Weights of a small mixture-of-experts language model, trained from scratch on English Wikipedia: 64 SwiGLU neurons an expert.
Below are experts of layer 10 (counted from 0) of a mixture-of-experts language model. Rows are named router (the router's row for the expert), gate (a neuron's input weights, with its number), up (a neuron's input weights, with its number) and show model dimensions 0-255. Each number is 128 + 24 x the weight over its row's rms, rounded and kept within 0 to 255.
After each expert's rows: a language model's description of what the expert responds to. This comes from a sample of Wikipedia text that the model never trained on.

# expert 57
router [136  86  69 145 106 135 126 119  97 162 143 123 123 157 121 154 116 142 119 132 120  96 108 150 117 130 137 122 126  78 127 143 124 125 134 117 119 141  82 107 143 144 152 139 125 105 102 113 117 148 140 118  87 140 116 109 109 145 137  81 146 147 141 120 115 164 148 136 161 142 164 122 171 175 150 125 157  94 135 115 189 136 166 132 139 131  87 138 165 105 123 145 120 127 109 133 126 136 136 138 114 142 140 118 104  97 108 106 115 105 119 102 125 148 145 100 141 116 132 131 164 133  99 139 161 182 131 144 140 114 131 130 150 115 177 126 121 122 164 146  94 105 138 125 101 163 144  74 130 170  85 132 142 145  81 102 102 157 156  83 146 104 159 174 137 143 139 109  98  97 104 144 156 110 121 136  75 164 148 160 102 133 118 118 129  90 125 145 108  98 134 130 130 141 158 125 118 127 133  74  91 153 107 114 158 131 106 116 161 144 133 121 171 106 153 100  98 107  69 133 157 129 130 115 116 122 123  96 115 148 128 133 101 156  73 125  55 142 110  92  91 119  65 134 140 132 136 122 139 112 101 121 187 110 127 122]
gate1 [140 122 159  87 109 158 142  96 152 160 119 150 144 116  86 143 148 126 131 136 138 153  94 117 125 100 190 129 122  97 137 100 101 111 146 158 147 121 143 123 128 147 163 115 172 168 122 134 155 175  82 137 102 117 138 116 160 114 134 108 153 174  92 118 109 104 126 105 199 105 100 123 137 165 117 142 144 117 122  84 156 129 116 164 112 157 151 121 117 150 146 123 135 118 120 113 189 172 192 115 139 147 150  99 120 151 124  83 120 124 147 105 139 172  92 129 147 178 120 142 136  92 106 149 142 149 138 150 119 140 151 113 120 114 123 108 150 139 128 130 117 123 118 129  81 159 126 101 163 159 106 113 145 154 149  83 158 126 121 123 141 129 135 129 131 145 148 150 110 151 111 115 114 144 130 102 140 136 124 143 146 130 117 109 116 136 134 134 129 137  89 125 129 100  76 159  84 136 146 137 102 156 147 143 114 156 104 123 161 108 105 116 116 108 186 116  97 145  93 148 102 105 179 128 117 137  84  80 131 116 130 149 105 129 117 130 109 130  83 119  78 145 118 156 170 161 119 120 143 111 102 162 119  97 100  75]
up1 [130 112 119 102 128 140 155 107  77 152 130 133 119 116 149 120 108 137 151 120 130 144 125 110 129 166  93 126 109 123 119 103 131 129 158 147 155  99 138 150 124  96 160 143 149 146  91 165 137 154 113 139 112 140 147 101 135  80 157 133 115 139 130  99 123 115 147  99 173  84  96 126 142 115 112 147 117  89  96 108 169 142 139 138  93 132 134  92 111 127 131 136 115 120 134 111 139  97 172 111  80 145 160  99 121 179 158 128 156 175 165 103 112 151 137 141 120 168 146 165 145  91 138 160 129 179 135 102 161  99 121  93 105 151 103 119 109  83 104  94 128 139 104 148 111 136 171  94 112  97 125 131 128 183 105  75 112 139 140 114 152 154 161 117 114 116 109 151 138 119 151 156 136 169 111 121 155 133 138 141 117 134  91 113 163 102 149 128 136 138 115  95 131 123  83 140 136 163 125 107 152 122 131 135 140 117 103 104 174 113 107  99 126 185 150 134 106 138 118 135  88 122 140 116  67 149 114  73 156 144  90 133 111  97  84 123 154 120 127 159 140 136 138 110 116 144 148 159 141 197  87 137 162 121 119 121]
Lone vowel pieces a, o, u, i, ea inside words, as in Deaths, leagues, campaigns, coastal, constitution, touchdown.

# expert 7
router [118 106 129 120 103 128 117 128 127 157 120 146 130 104 142 112 135 147 134 137 120  77 107 132 119 160 112  92 111  91 196 119 128 104 132 133 119 124 120  89 202 176 152 159 151 115 139 109 116 139 144  93  96 137 144 113 106 169 157  67 115 128 163 113  94 155  79 140 133 178 130 146 161 112 148 114 129 118 151  91 170 142 146 161 139 101 117 167 144 108 166 151  96 130  90 102 130 141 132 172 114 164 153 102 131  82 100 161 141  94  82 141 125 142 135 137 141 147 112 115 133  91 130 142 140 151 132 134 177  99 111 122 132 164 121 122 135 185 138 142 103 133 117 127 103 119 153 125  99 156 100  93 131 157 114 136 143 147 149 118 134 140 169 103 137 139 126 105 116 113  86 117 156 129 110 151 138 144  96 146 110 109 119 121  85  99 136 136  83  87 200 157 113 119 166 167 106 113 138 113 113 125 106 112 130 122 103 164 168 162  85  94 144 114 140 104 103 127 121 139 116 124 102 122  97 145 118 146 111 146 103 120 116 121 117 119 124 105 163 130  84 140  87 160  88 114 114 114 143 119 124 124 144 144 128 133]
gate1 [132 110 125 140 136 119 132 115 145  78 125 110 126 113 109 135  96 139 151 150 131 177 130  96 145 134 151 155 124  83 151 108 155 126 120 147 102  92 119  87 166 112 127 103 136 123 106 107 126 115 136  77 148 154 168 145 100 124 109 131 126 129 172 164  76 138 107 137 117 158 150 158 107 115 107 104 135 106 164 119 160 118 107 145 107 174 129 125 104 147 110 114 145 134 131 106  92 143 158 119 141 130 121 120 135 103 103 133 166 119 107 100  95 148 129 171 115  99  94 140 112 159  97  89  95 124  96 124 126  84 130 117 148  90 148 155 114 177 120 122 122 119 112 124 121 121 125 127 124 150 173 133 156  99  91 136 126 154 113 115 127 139 151 166 151 112 125 133 120  82 105  85 156 157 103 152 137  79 135 158 100 127 163 153 119 144 145 106 122 136 161 146 116 110  92 128 135 147  99 161  90 133 101 111  86 127 123 187  99 211 115 131 159 161 128 113 117  97 133 133  96 136 113 140 111 112  94 149 119 127 159  98 163 121 141 170 124 118  73 125 113 168 165 133 115 118 113 102 122  86 120 142 127 105  73 155]
up1 [136 112 124 110 108 130 102  90 118  63 137 101 138 149 109 107  86 118 141 122  95 116 131 132 124 108 113 127 111 134 163 117 136 141 109 142 125 166 134  92 129 105 159 139 149 160  95 143 114 120 147 103  99 136 117 132  96 147 137 144 162 173 108 155  36 163  96 135  99 118 120 119 136  97  92 149 127 140 162  85 174 127 134 152 122 137 148 101 136 143 121 112 153 130 124 130 105 136 165  82 116 113 128 152 116 150 167 131 115 112  86 110 130 117 172 138 105 112 158 149 120 123 144 118 119 108 114 131 112 114 141 117 140 123 141 143  96 134 137 139 107  97 122 110 111 105 133 138 129 143 132 134 127 142  70 153 117 161 122  98 133 129 202 123 162 126 151 150 147 117 106 104 139 153 105 173  94 113 109 160 132 109 107 121 140 154 108  92 157 119 152 143 102 132 113  92 139 106  91 175  87 174 117 117  95 145 160 132  96 202 153 116 132 176 144 145 116 151 143 151  89 150 126 105 138 160 148 126 145 141 146  83 124 143 106 136  94 140 107 143  87 160 153 132 100 118 139  95 134 148 132  92 128 127  87 179]
Closing parentheses, brackets, quotation marks and table pipes that end a phrase or cell, as in (568 ft), (2013), "problem".

# expert 24
router [148  84 116 125 108 162 106 119 120 133 129 168 122 150 119 132 108 118 128 159 151 132  97 108 122 137 131 112 116 121 139 121  71 127 181 133 124 133 101 134 143 134 136 125 127 114 144  92 122 147 139 125 115 180 172 101  66 140 170  90 136 157 160 134 122 116 101 138 132 173 131 141 142 126 148 121 152 122 151 117 180 144 153 139 125 139 133 147 141 100 163 128  94 118  92 125  80 140 170 130 128 118 140  98 127 132  78 155 155 107 124 150  77 132 139 135 173 109  99 117 140 122 126 171 173 150  74 138 140 139 103 121  96  94 148 149 135 144 148 168 101 138 158 122 111 137 172 124 116 132 119 121 119 154 128 103 112 159 145 138 125 101 146 126 126 156  74  99 114 141 120 120 113 110  92 113 114 152 133 134 129 109 145 116  46 127 160 123 123 119 132 108 159 135 152 154  70 102 132 123  98 125 122 112 169 129  87 154 135 144  87 110 182 140  98 120  98 125 137 135 125 123 136 124  80 143 114 156 114 145  89 136 112 137  97  79 102 165 151 117  68 140 114 169 117 160 113 116 152 100 132 139 165 119  94 129]
gate1 [164 166 146 136 122 156  98 172 129 112 144 148 111  88  45 137 132 152 103 151  99 130 152 135 138 145 130 115 116 137 106 146 157  95 114 130 108  96 122 110 113 121 106  98 104 122 132 104 101 129 117 134 111 148 106 149 128 118 135 133 163 114 118 125  82  92  89 137 111 107  95 123 127 145 118 175 153 189 137 114 136 118 140  96 159 120 148 112 180 162 172 123 140 131 128  86  88 146 172 104 170 107 147 136 148 130 169 164  89  99 116 140 116 111 147 163  97 134 126 162 106 136 135 140  78 128 151 111 173 131 163 108 132 142 141 174 128 108 137 138 128 143 132 148 166 101 166 121  98  81  83 140 134 109 130 112 120 110 147  92 153 111 176 180  93 147 113 108 156 163 136 109 137 140 156 109 136 114 106 108 158 114 140 128 108  93  96 138 168 116 136 115 128 121 126 148 151 130 123 151 106 143  89  83 106 132 136 107 135 165 131 140 118 139 164 140 159 141 110 132 124 136 158 170 113 158 139 115 138 142 110 117 110 145 133  79 114 113 129 108  86 136 138 126 133 165 146  58 111 147 153 104 138 121 150 128]
up1 [178 188 149 129 158 134 108 131 157 110 134 151 100 101 108  95 123 128 152 115 199 104  98 113 127 104 131 103 135 164 145 118 150 134 127 127  92 115 123 139 122  87  82  96  93 105 112 115  86 141 147 101 136 113  82  94 131 116 123 127 126 139  81 113  81 146 131 153 131 121 108 129 158 130 140 109 122 111 127 132 149 145 168 123 148 133 133 124  88 151 170 139 142 113  73 138 115 104 160 122 133 120 105 172 131 105 164 120 118 129 122 118 158 170 109 130 122 142 117 130 149  94 110 115 115 141 153 151 138  91 150  97 138 147 146 109 133 142 118 116 144 162 129 152 145 112 131 124 108 134 118 139 106 123 136 132 100 110 119 145 154 151 141 117 116  92 130 203 150 133 168 157 107 107 132 142 151  81  74 156 165 137 128 112 151 146 123 122 129 104 127 122 155 158 139 122 148 141 122 147 102 142 160 121 135 131 120  99 111 137 102 145 145 117 148  95 122 135 149  72 138  96 121 171  86  90 114 134 148 107 160 112 115 134 149 116 112 170  99 121  88 124  56 199 135  85 150 150 115 139 131 176 109 100 113 153]
Pipe separators between table cells, dashes starting list items, semicolons and equals signs in headings and tables.

# expert 41
router [169 111 100 122 138 141 126  82 141 184 158 152 140 108 121 163 103 150 131 166 128  85 162  76 183 119 105  96 115 110 127 119 120 105 158 141 124 143 136  88 113 164 115 180 160 134 124 141 121 142 149 106 120 141 136 123  93 151 148 124 103 131 153 160 113 138 120 126 198 118 142 163 155 133 162  91 142 157 174 118 150 155 117 113 126  90 137 149 178 126 132 164 118 156 129 103  89 156 154 145  96 130 138 108 142 120  68 159 155 119 104 126 135 132 113 110 153 124 132 119 129 100 149 145 172 143 111 171 138 103 137 141 130 131 160 152 139 107 151 137 120 151 108 100 113 117 131 117 111 131 111  89 152 153 157 134 116 141 138 128 163 118 141 127 134 147  87 141 110 116  79 142 158 107 128 136 101 143 139 131 115 121  61 118 108 138 160 166 103 140 187 157 127 132 158 129 117 128 145 102 120 137 114 140 167  89 112 137 125 148 121 111 153 141  96 120  57 124 118 158 128 131 132 118 115 121 143 187 129 136 108 119 106 143 125  96 154 176 150 139 110  95 105 154 141 161 108 112 155  95 120 102 154 141 115 164]
gate0 [100 150 114 117 113 138 137 113  91 137 167 151 144 130 134 142 129 143 106 134 149 186 150  93 134 103 119 109 121 138 120 116 108 170 157 105 104 127 147 102  83 136 179 196 130 148 175 164 162 104 126 126 110  98 131 153  93 129 109 125 149 101 130 126 113 129 181 129  96 126 109 144 145 110 111  80 142 182 132 114 130 156 131 161 104 142 159  93 141 155 108 167 149  90 108 134  77  72 130 146 117 140 117 145 102 157 115 130 145 127 165 128 148 161  80 134 141 140 120  98 108 155 155 138 155 195 114 111 134 144 107 160 115 123 114 113 104 111 122 141 117 101  96 118 119 123  68 156 108 103  71  94 137 169 124 127 109 132 129 153 130 128 102 139 176 172 113 106 130 121  87 135 157 104 145 121 107 146 153 175  77 153 116 128 109 104 125 137 153 124 148 168 113 105 110 117 130 114 115 116 149 119 115 157 128 128 116 126 138 129 122 123 179 166 123 125  98 136 127 119 102 124 155 121 109  91  96 148 131 147 140  87 159 138 111 135 112 190 123 140 124 115 124 141 158 144  98 106  95 154 138 144 144 123 130 145]
up0 [135 106 151  89 117 130 132 135 132  97 139 142 139 106 127 132  96 125 121 127 153 107 104 136 121 108 127 139 129 117 105 128 113  99 143 138 154 119 140 128 110 146 139  95 140 142 113 152 119 158 131 164 107 113 152 126 143 112 127 144 167 140 146  79 143  87 107 134 123 136 164 102 138  69 154 149 116 133 148 104 137 140 100 167 109  96 103 188 127 156 147  88 130 128 160 160 114 130 128 161 174 124 147 153 139  94 120 164 140 123 135 116 121  97 104 155 160 134 159 177 151  75 125 110  89  96 145 164 130 130 160  35 154 116 139 153 130 130 119 182 107 131 120 186 126 128 128 116 143  93 130  98 139 186 141  91 139 121 139 116 126 167  64 161 115 106 130 145 156 127 108 148 122 121 166  96 133 157 111 127 146 110 116 129 128 152 135 110 117  75 125 115 136 100  97 140  91  87 119  89 128 161 129 105 124 164 154 137 140 117 110 127 117 120 154 143 126 124 128  95 138 115 116  96 125 188 149 155 177 150  98 152 100 126 140 144 136 124 138 119 156 141 108 110 104  92 126 188 136 115 112 126  92 123  89 131]
Verb stems and their inflection pieces in narrative prose, often after re or to, such as report, reconstruct, take, join, secured.

# expert 48
router [117  72 114 103 114 138 119 127 118 206 115 151 146 140 141 111 121 141 151 148 134  76 142 131 110 148  94 109  94 122 152  69 136 133 143 156 109 126 136 108 145 141 132 134 154 114 124 126 115 158 128 122 118 167 143 156 109 143 136 124 101 125 162 169 143 131  96 129 147 141 157 143 149 147 124 108 136 143 102 111 172 124 133 143 133 109 113 148 141  85 102 142 116 128 131 104 111 135 131 141  95 104 127 137 178 112 106 172 120 109  97 128 113 128 139 124 171 150 124 105 173  90 130 124 132 173 114 133 163 122 127 117  96 156 144 151 137 169 150 148 114 129 139 103 114 128 136 121 116 152 128 112 167 146 123 144 124 167 178 107 164  75 149  99 130 129  56 104  76 152 111 125 159 131 103 148  98 127 126 134  94 116 118 126 141 139 136 126 102  93 161 155 128 131 165 124 107 113 174 120 122 145  95 108 150  84 109 126 139 137  86  64 150 120 129 115 114 121 108 123 142 126 105 121 125 140 103 137 117 122 105 144  95 131 129 108  89 124 153 130 138 116  96 167  58 131 134 106 210  84  80 107 148 110 105 153]
gate1 [159 125 121 151 121 120 104 142  82 135 122 133 117 136 152  93 147 173 143 109 175  84 176 112 111 139 116 170  98 133 104 160 121 148 147 124 155 157 113 130 121 127 146 154 128  78 146 110 109 152 161 153 146 124 127 152 143 135 123 103 118 120 183 134 133 138 145 166 138 137 110 135 172 115 137 149 115 141 122 164 145 126  88 157 136  71 120  67 118 127 120 146 119 113 139 153  96 115  94 138 134 118 115 113 118 175 169 153 153 119  90 103 140 131 154  98 143  92  83  89 127 139  89 148 106 135 119 127 153 123 142 166 135 129 147 145 142 106  99 148 112 124 156 132 119 101 115 114 107 178 163  96 125  95  92  91 118 130 127 162 124  78  93 133 139 139 117 113 137 144  98 153 160 144 117 151 108  95 105 153 166 103  97 113  96 140 151  76 101 148 156 113 107 158 108 117 106 104  96 168 146 110 139 101  94  88  86 109 125 139 136 137  91 105 112 129  98 131 119  98 131 127 109  95 154 126 119 162 132 132 109  95 119 130 108 137 101 168 164 167  99 165 100 151 138 130 129 148 155  97 107 142 142 144  80 114]
up1 [169 155 139 129 138 122 117 136 105 118 114 160 107 129 127  93 138 138 131 147 114  80 151 149  95 113 166 141 147 161 148 133 129 114 139 116 130 122 105 109 137  68 154 138 153  74 116 159  85 148 148 123 129 134 133 112 103 115 143 117 147 136 157 154 128 140 127 101 162 102 107 143 170 136 160 182  97 105 109 140 162 141 102 131 153 114 138  89 113 140 101 115 109 179 132 155  86  88 106 121 163 126 104 132 101 176 151 155 122 161 126  94  94 129 116 110 129 116  91  89 124 110 112 156 133 109 116 121 150 114 119 158 156 130 142  96 180 118 138 158 126 123 106 122 153 121 106 138 107 164 138 117 112 123 149 119 145 165 107 141 163 155 153 169  89 103 117 133 112 166 124 126 166 145 135 133  97 105 110 139 147 104  85 130  85 125 127 104 123 140 127 119 116  96 145 139  96 106 144 130 145 120 139 144  80 136 121  89 120 123 104 131 111 123  90 143 135 134 127 102 153 150 115 128 140  86  72 195 114  71 111 120  87  99  88  87 129 131 129 157  90 124  84 115  88 122 128 139 125  73 127 139  83 126 133  97]
Modals and function words in sports results and prose: could, would, did not advance, two sets to one, Win %.

# expert 18
router [143  87 105 119 140 125 110  94 126 148 138 127 133 172 145 168 128 110 173 145 158 125 135  90 129 147 105  96  83 118 159 126 129 121 110 120 108 129 110 139 120 117 148 155 128 127  99 115 101 131 132  93 116 170 144  95 108 173 135 106 122 130 170 168  99 117 106 136 140 135 121 171 150 133 146 126 144 153 164 159 140 149 102 157 118  95 111 151  94 133 121 132 117 132 125 114 130 100 138 129 112 152 150 133 156 118 103 175 162 125 103 167 142 166 114 106 160 177 117 108 135 122 113 127 137 144 115 129 140 136 131 174 103 130 125 145 150 123 139 173 139 143 135 110 131 116 162  84 132 148 113 128 162 127 121 128  66 157 158  80 117 131 131 131 181 136 125 107 134 152 108 142 129 115  96 102 131 129 135 121 139  90 114 118 110 123 131 131  81 109 207 148 150 122 160 157  86  86 173 145 129 143  95 140 128 127 104 152 138 130 123 123 131  65  78  80 127 148 125 153 140 128 127 110  88 158 117 104 133 205 143 102 135 156 135 129 135 123 134 112 121 123 118 166  78 194 128 102 156  90 120 146 148 100 101 143]
gate0 [163 153 117 131 154 112 122 161 152 131  84 151 104 157 164 164 108  89 191 136 110 139 105  99 151 113 116 134 140 129 139 145 159 146 112 104  81 165 104 157 134 154 154 165 113 122 118 130 118 107 135 164 143 165 163 135 124 129 128 129 129 136 176 117 128 159 107 117 154  90 135 153 124 104 158 133 158 159 144 127 116 111 113 145 172 118 163 102  70 146 106 158 159 102 139 147 115 135  89 153 127 162 129 105 140 148 128 101 138 133  81 117 114 121 147  86 128 111 127 109 104 131 155 118 137 156 120 149 130 138 117 176 140  82 118 123 158 129  89 146 168  96 171 127  99 187 112 128 165 152 129 152 167 134 205  90 140 118 153 117 110 148 144 151 118 155 134 114 149 165  73 141 136 120 106 101 112 113 121 144  83 106 144 135 127 120 125 113 164 144 163 181 148 122 151 116 123 101 129 157 152 147 100 136 115 117 122 121 117 140  96 136 119 157 129 152 124  92 166 133 122 111 144 144 156 128 116 136 145 113 139  87 130 112 120 109 140 152 159 125  93 155 132 181 121 114 100 119 124 178 122 107 115 164 157 110]
up0 [139 139 129 103 142 137 130 120 117  83 119  98 131 123 116 104 166 160  96 135 112  54 133 163 115 129 148 134 107 124 154 118 113  95 140 108 132 114 117 113  97 131 149 114 134 140 119 104 139 148 115 132 121 142 122  64 103 143 141 115 137 100 112 107  98 129 146  76 120 142 165  86 155 114 149  82 130 131 148 142 128 124 131 121 116 136 130 107 155 114 139  84 118 156 161  91 125 114 140 137 172 112  60  82 136 106 122 106 104 132 126 134 134 125 160 197 124 144 154 113  98 156 151 117 170 125  98 130 119 121 144 107 127 134 132 182 144 165 114 124 124 135 124 157 117  88 138 134 105 124 148 104  92  98  60 159 158 102 143 103 113 164 141  83 132 142 172  95 127  92 120 140  96 149 116 121 172 127 136 117 134 170 143 121 135 144 114 127 109  99 149 162 117 113  80 101 127 150 124 145 153 168 110 147 136  98 140 127 121 129 115 177 144 131  64 138 137 119 132 123 135 189 151 109 131 161 100 160 112 123 129 120 123 127  87 101 120  67  92 142 122 131 122 156 137 144 166 166 140 113 121 115 121 131 156 168]
Clause commas before and, but, which, plus st/d/th pieces of ordinals and words: Second, Third, terrestrial, Featherstone.

# expert 51
router [140  81 136  94 127 148 101 132 127 161 118 123 167  94 147 137 100 140 122 144 150 101 168  81 121 150  79  97 118 115 147 131 126 106 125 148  94 113 139  60 198 177 147 159 150 112 120  71  81 144 143 113 109 151 119 123  72 140 169 119 124 140 141 132 128 127 114 139 108 131 147 149 110 138 140 117 127 157 152 149 153 122 106 125 124  74 133 156 148 115 172 128 106 162  88 109  78 133 146 174 128 140 128 131 135  93 124 137 146 121 124 132 100 125 161 129 145 187 112 113 174 108 105 133 132 148  78 125 147 129 137 132 127 162 146 127 117 171 155 141  82 148 121  99 129 148 171 123  99 137 130 119 146 121 121 129 127 130 152  99 153 139 142 107 137 128 122 125  70 124 115 120 146  98  84 112  89 149 131 106 129 139 146 118 121 121 123 132 137  87 156 148 132 160 175 157  93 126 113  99  95 167  99 125 167  93 116 125 164 161 125 120 137 111 127 110 120 130 112 149 171 135 151 120 108 161 120 161 122 186 117 129 135 141  91 104  97 133 152 107  98 131 114 152 142 106 148 138 131 112 114 111 148 128  96 176]
gate2 [160 129  84 103 126 116 100 112 168 121  70 118 131 162 114 142  80  98 116 150 164 122 138 123  89 103 137 126 127 100 156 119 118  87 164 134 123 166 106 108 154  85  85 123 119 131 155 116 131  55 151 127 144 139 137 155 111 138 177 136  70  96 168 135 101 110 116 115 140 123  90 114 118  95 153 170 137 152 144 132 137 103 127 156 115 106 121 140 140 130 188 130 137 102  63 108 125 116 160 152 154 122  94 121 115 143 125 128 127 143 145 118 122 120 138 128 125 111 114 111 132 122 157 135 171 118 128 112  67 149 157 100  95 121 114 150 152 104 128 123 165 127 120 131 121 147 126 115 138 102 175  93 128 126 139 144  97 108 164 119 133 101 142 120  84 137 149 146 128 138 121 114 127 149 160 157 147 137 135  98 136 158  90 127 133 151  97 110 132 162 110 135 146 161 104 135 163 130 130 114 120 160  93 167 157  96 100 183 129 133 171 143 104  57 151 117 112  89 148 141 117 137 120 116 131 162  78 147 123 114 171 121 111 123 130 138 124 124  92 150 144 132 138 115 108 121 166  90  94 149 104 139 149 149 113 102]
up2 [139  96 153 102 113 126 135 118 150 118 108  72 145 143 149 153 117  83  79 131 148 128 127 156 135 135 151 133 127 139 130 118 168  98 165 174 103 108 133 107 128 127 144 125 135 154 144 135 132  94 127 122 165 146 136 156  98 173 158 146 127 104 143 134 107 105 110 128 103 140 107 137 153 113 158 101 129 141 129 120 144 142 101 150  82 133  86 146 120 112 182 113 100  90  78 105 106 152 139 158  97 113  97 100 160 139 112 132 145 139 134 108 138 157 137 130 164 143 158 100 152 103 115  99 152 123 141 102  67 159 141  77 127 154 117 154 156 133 155 142 167 128 114  99 147 111 140 155 125 127 115  99 149  70 145 144 101  93 163 156 128 132 158 115 123 109 154 143 135 110 152 110 149 120 134 160 120 169 124  90 152 151 114 105 112 161 121 126 137 128 151 124 124 115 131 136 140  98 136 168 110 164  46 162 168 102 129 146 153 124 188 103 117  94 101 110  83 141 148 147 131  98  80 121 122 137  71 142 137 120 179 122 152 146 149 158 117 117 109 106 129 126 156 107 120 139 147  95 146 128 128 122 142 131  80 128]
Function words like it, he, who, which, and, still, and adverb ending ly, usually after commas, as in "it itself", "literally".

# expert 28
router [114 131 126 102  94 178 118 148 138 176 145 114 134 133 185 128 134 150 133 172 142 109 120  88 142 160 100 123 128 122 158 126  93 102 104 152 101 136 122 103 135 155 144 132 143 116 125 145 118 168 141  94  91 135 121 105 113 149 159 110 116 163 161 136 135 129  84 116 163 162 163 138 128 131 147 122 138 158 150 128 148 159 123 135 115  88 126 152 165 118 150 135 149 120 109 134 123 157 122 123 124 114 121 134 142 101 122 171 119 102 116 134  87 159 148 111 178 123 110 109 126 110 139 171 140 172  91 191 152  91 146 148 110 133 171 165 168 150 137 178 111 158 176 103  82 166 146 107  96 153 131 124 135 129  83 143 115 168 169 107 130  85 133 115 144 139 116 135 117 154  80 129 183 123 104 162 131 182 134 133  83 124 123 116 121  93 150 144  77  95 162 123 126 121 155 164  94 103 134 100 120 150 123 101 166 128 138 152 143 157 119 127 140 123 151  95 105 125 108 145 147 125 140 111 134 128 117 178 112 140 108 108  84 119 103 121 121 151 132 132  91 109 140 129 140 140 119 112 143 119 124 113 144  77  95 130]
gate1 [126 165 128 134  86 171 132  98 122 143 133 132  77 135 146 118 141 108 110  89 146 184 114 157 141 154 115 153 115 116 150 140 133 147 137 113 108 171 129 120 100 156 109  90 136 127 150 120  69 145 125  90 106 110 146 132 127 141  85 119 148 174  92 128 152 122 149 117 162 131 121 153  87 171 190 152 141 144 133 121 117 146 128  91 129 136 131 142 117 130 129 141 107 147 133 111 143 126 105  65 149 142 110 126 114 105 109 108 128 148 122 115 102 106 138  75 191 121 103 105 135 121 119 131 118 128  82 106 117 171 119 122  95 103 100 140 118  63 149 112 128 146 177 152 118 122 147 133 181 162 105 165 117  77  66 157 163 133 127 132 129  70 125 124 134 149 119 159 151 167  88 100 102 154 124 110 142 173 113 140 115 120 134 120 108 116 157 136 116 122 140 161 133 158 149 136 113  81 110 150 149 113 162 154 115 117 111  63 106 130  94 112 143 144  85 115 113 123 121 147 154 133 139 128 148 133 152 151 130 132 151 128  99 110 113 126 145 162  99 131 140 164 134 125 137 129  93 142  95 122 155 146 132 106 135 116]
up1 [102 162 119 136 151 137 157 148 102 125 121 112 122  98 138 126 114 165 111 116 108 113 120 101  87 133 116 132 145  88 134 117 127 117 167 146 137 125 149 159 124 148 144 135 167 107 122  65 153 161  62 128 158  63 140 148 105 139 148 123  94  74 117 144 161 113 104 119 119  80 122 119 134 106 158 160 166 161 138 122 119 113 145 177 132 134 109 117  83 138 145 153  98 146 111 158 138  81 143 171 158 105  87 134 172 141 138 128  55 113 122 154 165 126 106 139 110 119 138 124 108 133 134  91 137  89 135 131  77 111 129 111 122 142 121 144 117 139 127 133 113 106 124 131 155 129 108 101 111 165 125 121 141 149 149 124 109 146 160 120 108 159 106 104 112 123 168 172 103 117 144 126 123 105 188 130  75 130 158 156 124 149  95 122 136 128 147 155 165 113 117 106 115 121 167 128 162 149 127 121 107 136 129  99 150 172 121  79 178 139 165 113 162 108 150 130 120 108 129 122 105 142 133 140 163 136 133 171 123 148 153 141 144  77 153 101 131 127 121 130 150 119 111 131 124 103 156  75 120 157 148 111 131 119  92 109]
Country, state and nationality names or their final pieces, as in States, American, Estonia, Lithuanian, Malaysia, Republican.

# expert 27
router [134 115  72  99 115 131 113 124 131 133 129 126 124 143 149 137 108 156 204 130 136  98  93 108 130 122 129 156  99 116 135 124 111 120 102 165 149 176 148 113 155 179 142 159 130 114 125 137 101 143 122 118 104 142 132  83 131 119 128 106 128 112 157 119 123 132 119 139 109 144 166 125 159 152 117 128 125 160 172 118 138 129 153 176 126 116  97 132 121 111 121 147  66 135 113 112 121 162 122 136 130 145 115 125 137 111  88 143 144  91 128 114 110 123 200 125 169 141  89 132 136 129  86 118 128 137 140 166 112 111 157 157 120 155 157 160 116 126 138 177 112 137 146 144 115 147 134 118  98 170 122 101  94 170 125 133  92 185 126 105 143 117 138  99 164 143  83 100 110 150  92 132 135  90 103 160 100 125 169 145 144 131  99  93 116 133 144 158  95  93 159 145 123 137 157 147 101 113 154 142 143 175 132 140 144 108 118 152 161 146 127  64 143  84  95 118 116 119 116 129 136 124 134  91  64 156 144 119 107 161 133  93 128 149 123 126 103 140 173  92 122 155 116 131 101 140 113 121 148 118 142 176 172 156 114 127]
gate0 [137 113 115 111 157 135 128 124 117 106 146 152 147 168 128 140  70 138 162 155 111 159 133 108  93 141 107 173 107 100 170 104 129 134 116 100 141 120 116 140 127 107 141 144 108 114  50  87  97  92 123 117 113 121 130  85 115 128 141 127 141 120 132 128 142  86 129 110 126 120 115 145 126 103 124 130 113 127 132  77  90 137  87 172 173 139 108 146 115 144 155  96 147 147 105 100  96 149 125 137 180 191 120 107 111  73 124 104 152 139 123 146 137 110 146 143 108 111 124  70 169  89 101 154 145  81 133  95 127 173 121 132 120 137 141 129 111 142 170 128 111 135 148 140  78 124 134 104 117 143  79 158 103 157 140  62 135 134 129 119 131 108 130  95 122 182 128 149 123 183 144 164 142 146 161 106 133  94 127 148 133 137 128 105 114 155 120 126 112 104 125 149 149 123 131 109 107 123 157 162 117 131 138 154 154 115 120 144 112 132 143 156 111 106 130 104 163 110 103 136 152 127 165 131  98 127 188 103 139 152 134 102 120 132  84 123 155  97 115  83 102 137 135 111 132 153 150 145 130 119 107 157  85 126 100  96]
up0 [114  57 133 122 122 144 107 165 135 152 140 104 139 135  80 105 105  92 108 124 156 169 136 200 132 104 117 123 143 144 123 144 110 155 144 124 127 154 111  92 122 113 125 101 122 125 151 155 107 151 188 116 126 118 135 144 111 110 129 117 120 125 131 112 148 155 148 145  88 114 119 149 128 149  92 120 137 117  88  91 171 131 176 155  75 150 139 126 172 117 118 145 135 148  88 143 120  83 146 111 101  69 155 113 150 161 140 119 169 113  83 134 141 128 150 130 122 127 172 158  80 116 176 114 105 133 125 114 146 136 158 104 170 164 142 116 147 114  78 165 103 149  85 165 141 119 137 138 151  93 147 112 109 125 100 166 127 116 128 108 125 126 131 134 155 131 124 117 145 164 145  85 169 144 102 130 128 146  86 131  98 131  83 113 122 121 100 136 118 138  93 119 111 100  98 126 106 113 102  97 123 144  89 143  93 157 115  86 110 122  97 103 131 149 164 112  98 146 126 137 120 140 140 123 170 144 116 114 125  85 128 113 115 148 110 120 107 103 138 131 104 111 164 119 129 103 114 124 104 161 103 120 122 113 190 146]
Word-final pieces such as ter, ster, ner, per and prefixes inter, un, super, as in quarterfinals, Latter, Masters, Winner.